config.toml
norm = "rmsnorm"
positions = "rope"
qk_norm = false
beta2 = 0.98
Below are experts of layer 4 (counted from 0) of a mixture-of-experts language model. Rows are named router (the router's row for the expert) and show model dimensions 0-223. Each number is 200 + 20 x the weight over its row's rms, rounded and kept within 0 to 999.
After each expert's rows: a language model's description of what the expert responds to. This comes from a sample of Wikipedia text that the model never trained on.

# expert 43
router,214,220,203,177,167,168,174,182,166,172,216,206,196,194,214,201,188,179,181,171,182,161,217,220,251,214,213,172,188,179,220,195,211,207,177,210,194,177,246,177,216,201,210,191,202,164,182,205,201,207,231,210,232,207,205,181,200,198,189,181,164,203,156,228,212,186,173,196,199,188,243,208,231,174,196,180,242,230,176,216,203,190,200,197,242,210,168,180,200,205,218,200,185,173,198,222,202,184,208,177,191,176,218,208,170,209,187,158,226,225,177,210,187,188,200,196,202,203,217,203,208,193,189,206,217,191,181,201,184,199,215,195,178,196,217,224,196,196,239,213,177,168,210,208,211,205,229,185,164,200,204,171,208,182,208,210,195,224,180,235,203,203,235,196,191,219,174,198,209,222,207,210,163,176,239,187,207,186,231,190,216,196,186,201,163,186,204,155,182,199,187,199,220,205,207,205,168,238,208,208,181,205,206,174,184,225,239,178,208,184,180,232,217,171,186,208,245,216,203,206,207,186,174,226
What it handles: Number and era words in time spans and counts: 1990s, 19th century, two, 000, season years like 2023–24, American.

# expert 42
router,184,204,196,185,221,237,180,172,178,204,202,189,168,186,175,186,206,178,187,216,204,210,202,169,193,175,230,228,215,174,195,221,220,208,162,194,238,231,194,199,212,161,193,211,203,193,189,191,192,185,192,182,170,214,222,186,171,199,225,189,173,208,178,180,221,227,189,180,175,179,189,166,164,191,191,181,188,225,180,230,195,213,220,200,173,212,229,186,196,177,202,188,202,228,197,202,214,178,206,176,206,188,262,208,192,186,205,160,188,194,228,187,214,168,205,165,205,198,184,203,180,211,202,216,194,219,222,204,166,213,199,179,187,228,200,200,220,195,213,247,198,184,192,205,196,196,185,215,203,197,201,224,202,171,186,178,194,196,216,206,191,179,193,177,218,188,221,198,129,225,141,216,189,178,203,215,201,191,180,198,212,201,200,229,198,201,249,219,208,184,247,176,174,180,212,185,212,167,210,191,199,183,181,202,197,193,182,206,187,206,179,226,166,163,195,192,204,227,214,168,213,193,222,241
What it handles: Digits and letters inside coordinates, dates, percentages and short codes, and capitalized first pieces of names, such as 01.00°W, 28.53%.

# expert 50
router,176,184,240,204,176,204,160,230,199,179,205,206,188,208,187,203,187,185,195,185,176,175,223,194,222,181,190,210,214,211,152,208,228,215,190,165,213,226,215,184,197,181,200,228,166,186,217,221,178,206,185,218,197,227,198,184,190,204,190,200,242,190,169,214,163,209,227,162,193,196,190,190,177,168,205,198,203,215,171,192,189,173,215,171,206,212,216,177,225,184,217,202,178,163,226,195,227,207,202,177,234,177,230,202,171,172,217,168,221,203,230,200,182,187,189,167,202,200,192,208,220,185,211,207,223,223,187,185,201,230,204,198,214,193,169,187,195,201,170,211,222,195,204,200,174,216,186,170,201,183,213,193,182,174,196,249,212,212,197,221,188,183,209,211,190,213,206,176,171,207,179,188,209,220,179,193,183,167,191,197,227,222,196,196,199,197,171,226,216,195,236,183,195,180,200,162,224,194,198,235,182,229,207,176,204,169,164,199,147,237,221,210,191,196,195,180,210,225,189,183,190,137,187,207
What it handles: Capitalized opening pieces of given names or proper nouns in cast lists and name lists, such as Jer in Jeremy, Dar, Am, Ul.

# expert 22
router,206,182,182,194,171,203,200,195,214,217,192,207,218,199,200,234,169,217,214,172,198,198,228,157,199,191,217,185,206,224,224,166,222,189,243,185,191,196,184,200,200,172,206,203,199,164,215,177,235,200,179,242,223,228,183,194,216,208,220,236,184,175,239,160,220,197,158,207,219,191,192,182,196,229,198,211,187,204,171,223,218,234,207,175,205,209,206,201,195,155,180,211,175,195,190,211,204,251,153,229,244,211,207,219,192,193,206,170,214,229,195,182,227,194,192,154,201,199,220,183,158,206,231,201,198,207,198,217,202,182,181,218,200,200,210,195,201,234,217,180,206,240,204,219,176,180,188,220,225,202,180,168,253,201,162,196,190,200,205,211,159,214,207,213,201,194,207,220,202,179,197,230,172,201,203,161,211,218,186,184,201,211,210,190,228,197,200,190,191,195,214,179,216,206,178,187,189,205,197,224,197,201,223,213,211,238,193,188,182,246,221,173,202,195,196,190,185,191,181,187,218,181,189,173
What it handles: Middle syllables and endings inside foreign or place names, such as Karlsruhe, Wiesbaden, Messerschmitt, -burg, -wich, -borough, ğ, ø.

# expert 31
router,216,181,208,190,165,194,212,191,191,191,189,167,204,221,199,184,177,224,194,227,188,206,218,211,223,191,169,207,223,227,194,219,199,197,243,198,186,195,208,229,207,183,157,235,181,224,215,196,213,238,220,184,218,208,198,212,208,210,174,193,204,242,204,219,173,171,209,191,209,203,188,183,162,193,223,215,201,214,192,237,172,198,224,195,186,178,185,192,220,233,236,206,169,202,178,216,222,171,182,203,187,173,146,198,226,200,168,200,196,209,191,195,194,215,231,223,184,191,168,183,206,212,209,194,227,212,239,201,191,193,195,221,174,218,167,211,182,219,189,206,214,229,195,212,227,170,166,223,227,207,196,178,206,185,222,224,189,196,232,198,206,187,184,203,210,202,209,189,221,208,225,172,211,182,188,206,181,223,158,212,220,213,234,171,221,197,217,192,210,193,197,201,181,205,193,212,197,238,139,223,210,224,212,205,218,152,193,190,176,226,227,178,236,242,180,184,196,214,211,227,184,188,178,198
What it handles: Consonant-heavy fragments inside words after a short opening piece, like ap in weapon and Minneapolis, ok in Smoky, ig in Whig.

# expert 41
router,180,220,221,215,177,248,220,221,187,177,242,198,179,181,190,197,179,178,209,212,182,202,194,191,240,174,225,188,238,184,229,206,182,219,187,223,193,235,223,187,223,165,160,213,196,177,204,191,198,190,191,232,214,219,201,200,207,174,209,193,202,195,208,190,215,225,205,196,159,214,196,202,192,201,208,212,220,196,195,200,177,213,213,224,198,182,206,210,201,204,202,211,198,204,232,229,230,196,214,195,205,163,214,231,149,201,199,213,181,217,180,167,181,218,211,236,223,193,215,189,197,206,232,222,170,217,238,210,204,220,230,172,207,199,178,218,220,201,174,178,158,208,225,203,209,181,202,227,192,182,230,177,213,159,203,235,204,198,198,189,192,185,164,210,187,214,222,207,201,174,227,206,228,178,168,228,182,198,213,162,182,165,220,184,199,211,182,222,201,193,192,162,232,207,219,166,213,167,239,207,193,207,242,173,219,161,208,172,192,182,224,193,206,204,188,203,184,203,202,200,177,202,196,178
What it handles: Apostrophes in contractions and possessives (I'm, isn't, King's) and opening quotation marks, mostly in quoted speech or song titles.

# expert 15
router,212,180,203,216,192,230,220,212,216,171,228,194,207,186,231,194,164,185,221,229,180,226,213,192,223,196,167,236,179,179,225,184,162,198,220,193,213,201,208,195,216,172,207,230,213,183,182,207,219,234,165,206,207,191,212,184,185,190,221,177,162,185,228,234,225,198,198,190,212,178,193,227,187,211,221,225,254,219,174,198,196,208,218,199,186,192,226,190,185,216,216,240,168,186,158,213,211,183,198,192,240,178,212,218,182,201,190,203,204,215,183,184,216,194,210,177,197,191,239,186,202,209,190,216,217,185,233,200,205,209,214,171,185,190,177,188,244,216,216,194,164,217,222,206,206,199,192,238,149,194,232,189,224,155,204,229,185,209,196,169,205,185,202,227,203,172,216,190,220,194,190,202,217,170,177,206,180,195,196,165,169,246,222,183,215,196,197,179,215,175,186,162,206,203,167,178,200,220,188,182,206,174,221,164,196,186,208,178,181,203,214,211,188,185,180,204,214,215,197,169,200,210,216,192
What it handles: Possessive 's and apostrophes, plus words in names of bodies and competitions, such as Farmers' Party, Olympic, International, Korea, World Cup.

# expert 18
router,196,172,178,204,175,181,199,186,213,226,204,243,203,212,208,187,192,170,200,226,214,206,196,163,165,239,201,195,194,195,193,222,187,223,199,202,220,196,209,224,187,201,187,201,221,187,206,203,194,199,181,187,170,165,215,231,252,153,225,198,203,216,208,179,221,196,195,172,186,189,220,232,171,194,188,213,195,220,199,236,198,202,185,218,208,222,206,206,181,211,226,220,205,205,182,225,207,183,175,196,208,227,236,214,156,210,226,214,217,157,180,204,174,192,221,203,172,210,202,200,203,223,227,184,182,208,169,223,186,186,163,196,221,193,210,203,189,197,206,169,235,178,204,215,176,235,168,221,254,217,179,267,197,233,203,199,198,185,202,170,167,184,189,175,208,192,221,212,186,174,218,251,182,184,201,198,205,213,209,179,188,198,208,190,167,195,223,224,208,223,213,200,197,212,216,203,209,189,179,214,156,185,204,241,166,164,200,210,198,206,198,207,190,219,210,217,218,213,216,217,187,211,197,181
What it handles: Common nouns for physical things, places and vehicles after the or a, such as land, air, water, ship, building, car.

# expert 3
router,237,188,208,203,191,217,198,190,211,245,209,240,216,198,194,177,180,210,244,195,177,186,225,180,195,177,208,245,206,191,197,184,208,186,191,180,186,201,241,181,181,181,198,216,182,202,200,183,167,172,179,210,182,225,189,217,205,191,175,189,189,206,171,188,180,210,251,226,182,218,206,235,177,215,194,200,208,212,170,233,192,209,222,209,182,181,173,189,207,176,210,188,202,192,192,172,191,192,190,219,234,218,207,215,221,189,203,186,201,230,199,160,194,223,196,203,187,202,205,190,209,186,205,219,176,182,189,228,209,211,215,182,205,170,168,198,183,170,185,256,216,210,189,184,176,203,151,240,218,234,203,215,204,202,213,219,175,200,206,195,225,227,218,214,253,143,221,165,176,214,215,212,227,204,169,197,172,197,202,214,226,175,216,176,182,207,219,202,208,199,222,190,173,191,164,192,217,196,196,191,197,205,187,159,207,206,187,195,212,227,193,198,154,200,202,178,225,239,205,199,186,212,185,215
What it handles: First word pieces of non-English personal and place names, often Arabic or South Asian, in rosters and lists, such as Pal, Ja, Al-.

# expert 47
router,238,172,210,215,201,193,214,184,217,225,205,215,193,198,192,225,192,177,219,213,175,217,218,212,229,204,231,219,200,167,218,186,220,222,208,199,197,200,167,235,213,174,206,176,189,238,231,204,212,225,184,176,219,191,197,232,223,196,199,197,191,221,199,174,167,188,177,196,213,203,188,201,180,220,184,233,205,189,173,213,189,203,245,191,216,206,214,237,182,209,199,225,209,162,217,209,166,230,179,230,174,197,224,225,234,212,191,187,209,211,187,163,196,225,241,205,197,234,204,199,187,208,192,204,172,203,195,195,213,247,182,196,188,230,210,200,150,196,200,208,216,204,199,224,178,200,207,204,176,198,160,172,227,228,208,198,168,243,212,189,202,201,174,184,218,165,214,169,210,217,228,192,209,170,187,192,192,199,224,189,242,221,180,200,186,210,246,201,234,168,193,201,177,229,165,191,195,196,200,199,235,188,226,176,213,217,190,174,183,197,213,223,198,239,182,190,210,215,196,215,178,208,210,198
What it handles: Short consonant word pieces like ch, k, t, p inside foreign surnames and Latin or German words, such as Sanchón, Gilchrist, pulchra.

# expert 36
router,246,190,185,202,187,210,183,184,194,210,198,212,238,196,212,165,169,199,185,218,159,195,215,224,182,244,185,227,193,182,225,202,175,215,207,219,182,165,208,218,162,190,198,211,250,174,200,208,175,191,172,242,227,201,190,241,247,190,199,202,174,197,200,208,211,193,193,172,209,225,210,187,156,197,187,223,194,190,218,184,186,215,214,217,236,202,203,210,205,221,236,189,184,180,211,196,215,188,168,181,165,186,203,214,203,164,191,193,210,208,177,173,197,209,203,158,208,202,223,167,228,182,183,200,172,206,188,230,220,175,220,194,199,179,197,174,231,215,176,195,212,203,209,199,203,202,170,206,192,200,190,233,211,168,200,202,176,222,210,203,196,236,207,175,205,194,251,192,168,224,219,195,190,192,182,222,192,213,194,170,224,225,211,201,195,178,202,207,210,249,203,193,219,215,178,207,181,232,183,196,209,177,189,190,203,192,254,174,185,198,217,173,218,220,200,205,192,222,225,194,195,172,198,171
What it handles: Capitalized parts of place and organization names, especially water features, such as North Sea, River, Lake, Atlantic, Milwa-uke-e.

# expert 59
router,242,183,207,198,181,187,249,222,163,231,167,219,206,196,237,146,216,195,207,195,190,198,192,205,228,181,242,236,200,206,195,205,218,183,183,207,158,205,238,183,190,205,187,213,194,168,209,183,207,173,197,228,217,228,188,168,197,217,218,192,214,176,197,180,204,230,191,198,222,208,193,218,190,222,221,177,194,190,181,225,172,226,227,186,181,218,203,208,204,185,168,214,178,237,217,174,217,169,198,206,186,171,197,225,190,156,169,173,183,226,209,181,214,216,192,176,199,184,220,195,202,189,190,215,181,205,222,215,178,223,194,220,198,185,194,204,205,191,190,223,160,214,206,207,171,213,179,188,194,220,181,182,216,225,175,190,219,198,214,213,222,179,198,228,225,186,209,175,214,190,208,189,169,218,188,197,179,213,207,225,214,247,177,157,210,170,230,199,223,171,201,194,222,206,146,159,220,210,180,214,173,183,209,189,199,224,192,177,189,177,193,191,175,179,185,195,183,187,214,192,191,191,190,192
What it handles: Syllable pieces and hyphens within non-English place and personal names, such as Hauts-de-France, Kuala Lumpur, Kabhi, Kokomo.

# expert 7
router,208,185,177,206,216,183,188,219,184,188,216,197,209,186,186,223,179,208,194,167,156,188,219,161,199,195,216,192,203,200,199,232,215,203,189,205,234,222,207,164,183,177,184,186,170,190,196,168,194,194,220,222,188,228,168,201,209,197,184,180,190,217,209,190,214,210,180,184,155,187,202,210,172,210,172,185,225,235,171,225,145,221,192,225,215,216,197,198,210,177,203,211,188,190,202,199,204,177,183,220,198,199,230,208,186,190,207,180,188,214,195,188,184,168,207,152,206,222,188,231,178,194,204,202,158,186,209,210,226,202,182,197,194,209,201,225,231,173,185,242,171,185,200,214,206,208,194,232,209,206,250,197,208,182,229,214,205,191,209,224,212,202,189,208,186,196,212,175,148,208,168,231,179,178,180,187,210,203,174,219,230,184,189,214,165,229,223,207,200,180,237,193,200,212,199,175,232,148,159,193,187,168,183,162,176,157,189,177,209,191,199,195,192,172,185,197,196,216,193,177,194,190,198,227
What it handles: Year numbers, mostly 2000s–2020s, after in, from, between or an opening parenthesis, as in "From 2021 to 2023" or "(born 1990)".

# expert 33
router,193,216,220,195,172,246,200,187,176,208,209,217,184,185,193,209,188,195,183,184,191,173,212,185,182,169,208,238,216,190,207,189,210,185,167,193,233,208,195,184,192,177,196,201,180,182,188,183,193,205,191,183,173,240,209,210,168,201,202,196,199,194,193,199,205,215,221,197,160,190,189,174,201,182,162,211,199,212,187,223,178,188,215,233,176,196,237,204,199,167,236,182,200,242,202,198,212,192,192,209,195,208,255,226,212,187,210,177,205,185,220,200,214,196,215,170,199,169,209,201,210,205,184,219,195,220,215,206,167,229,205,176,187,222,188,219,220,177,196,247,186,189,189,190,187,200,175,217,213,177,222,230,176,172,193,196,200,204,235,220,157,214,200,212,211,157,224,177,142,205,180,215,159,183,180,212,178,204,178,177,190,209,201,224,172,204,237,229,202,176,244,197,183,179,187,195,246,176,192,200,193,182,170,185,180,180,172,210,196,192,200,190,187,168,189,190,197,235,180,184,196,222,232,232
What it handles: Pieces of binomial species epithets and of surnames or initials in citations and lists, such as P. lemoinei, &, Mc, van, Sch.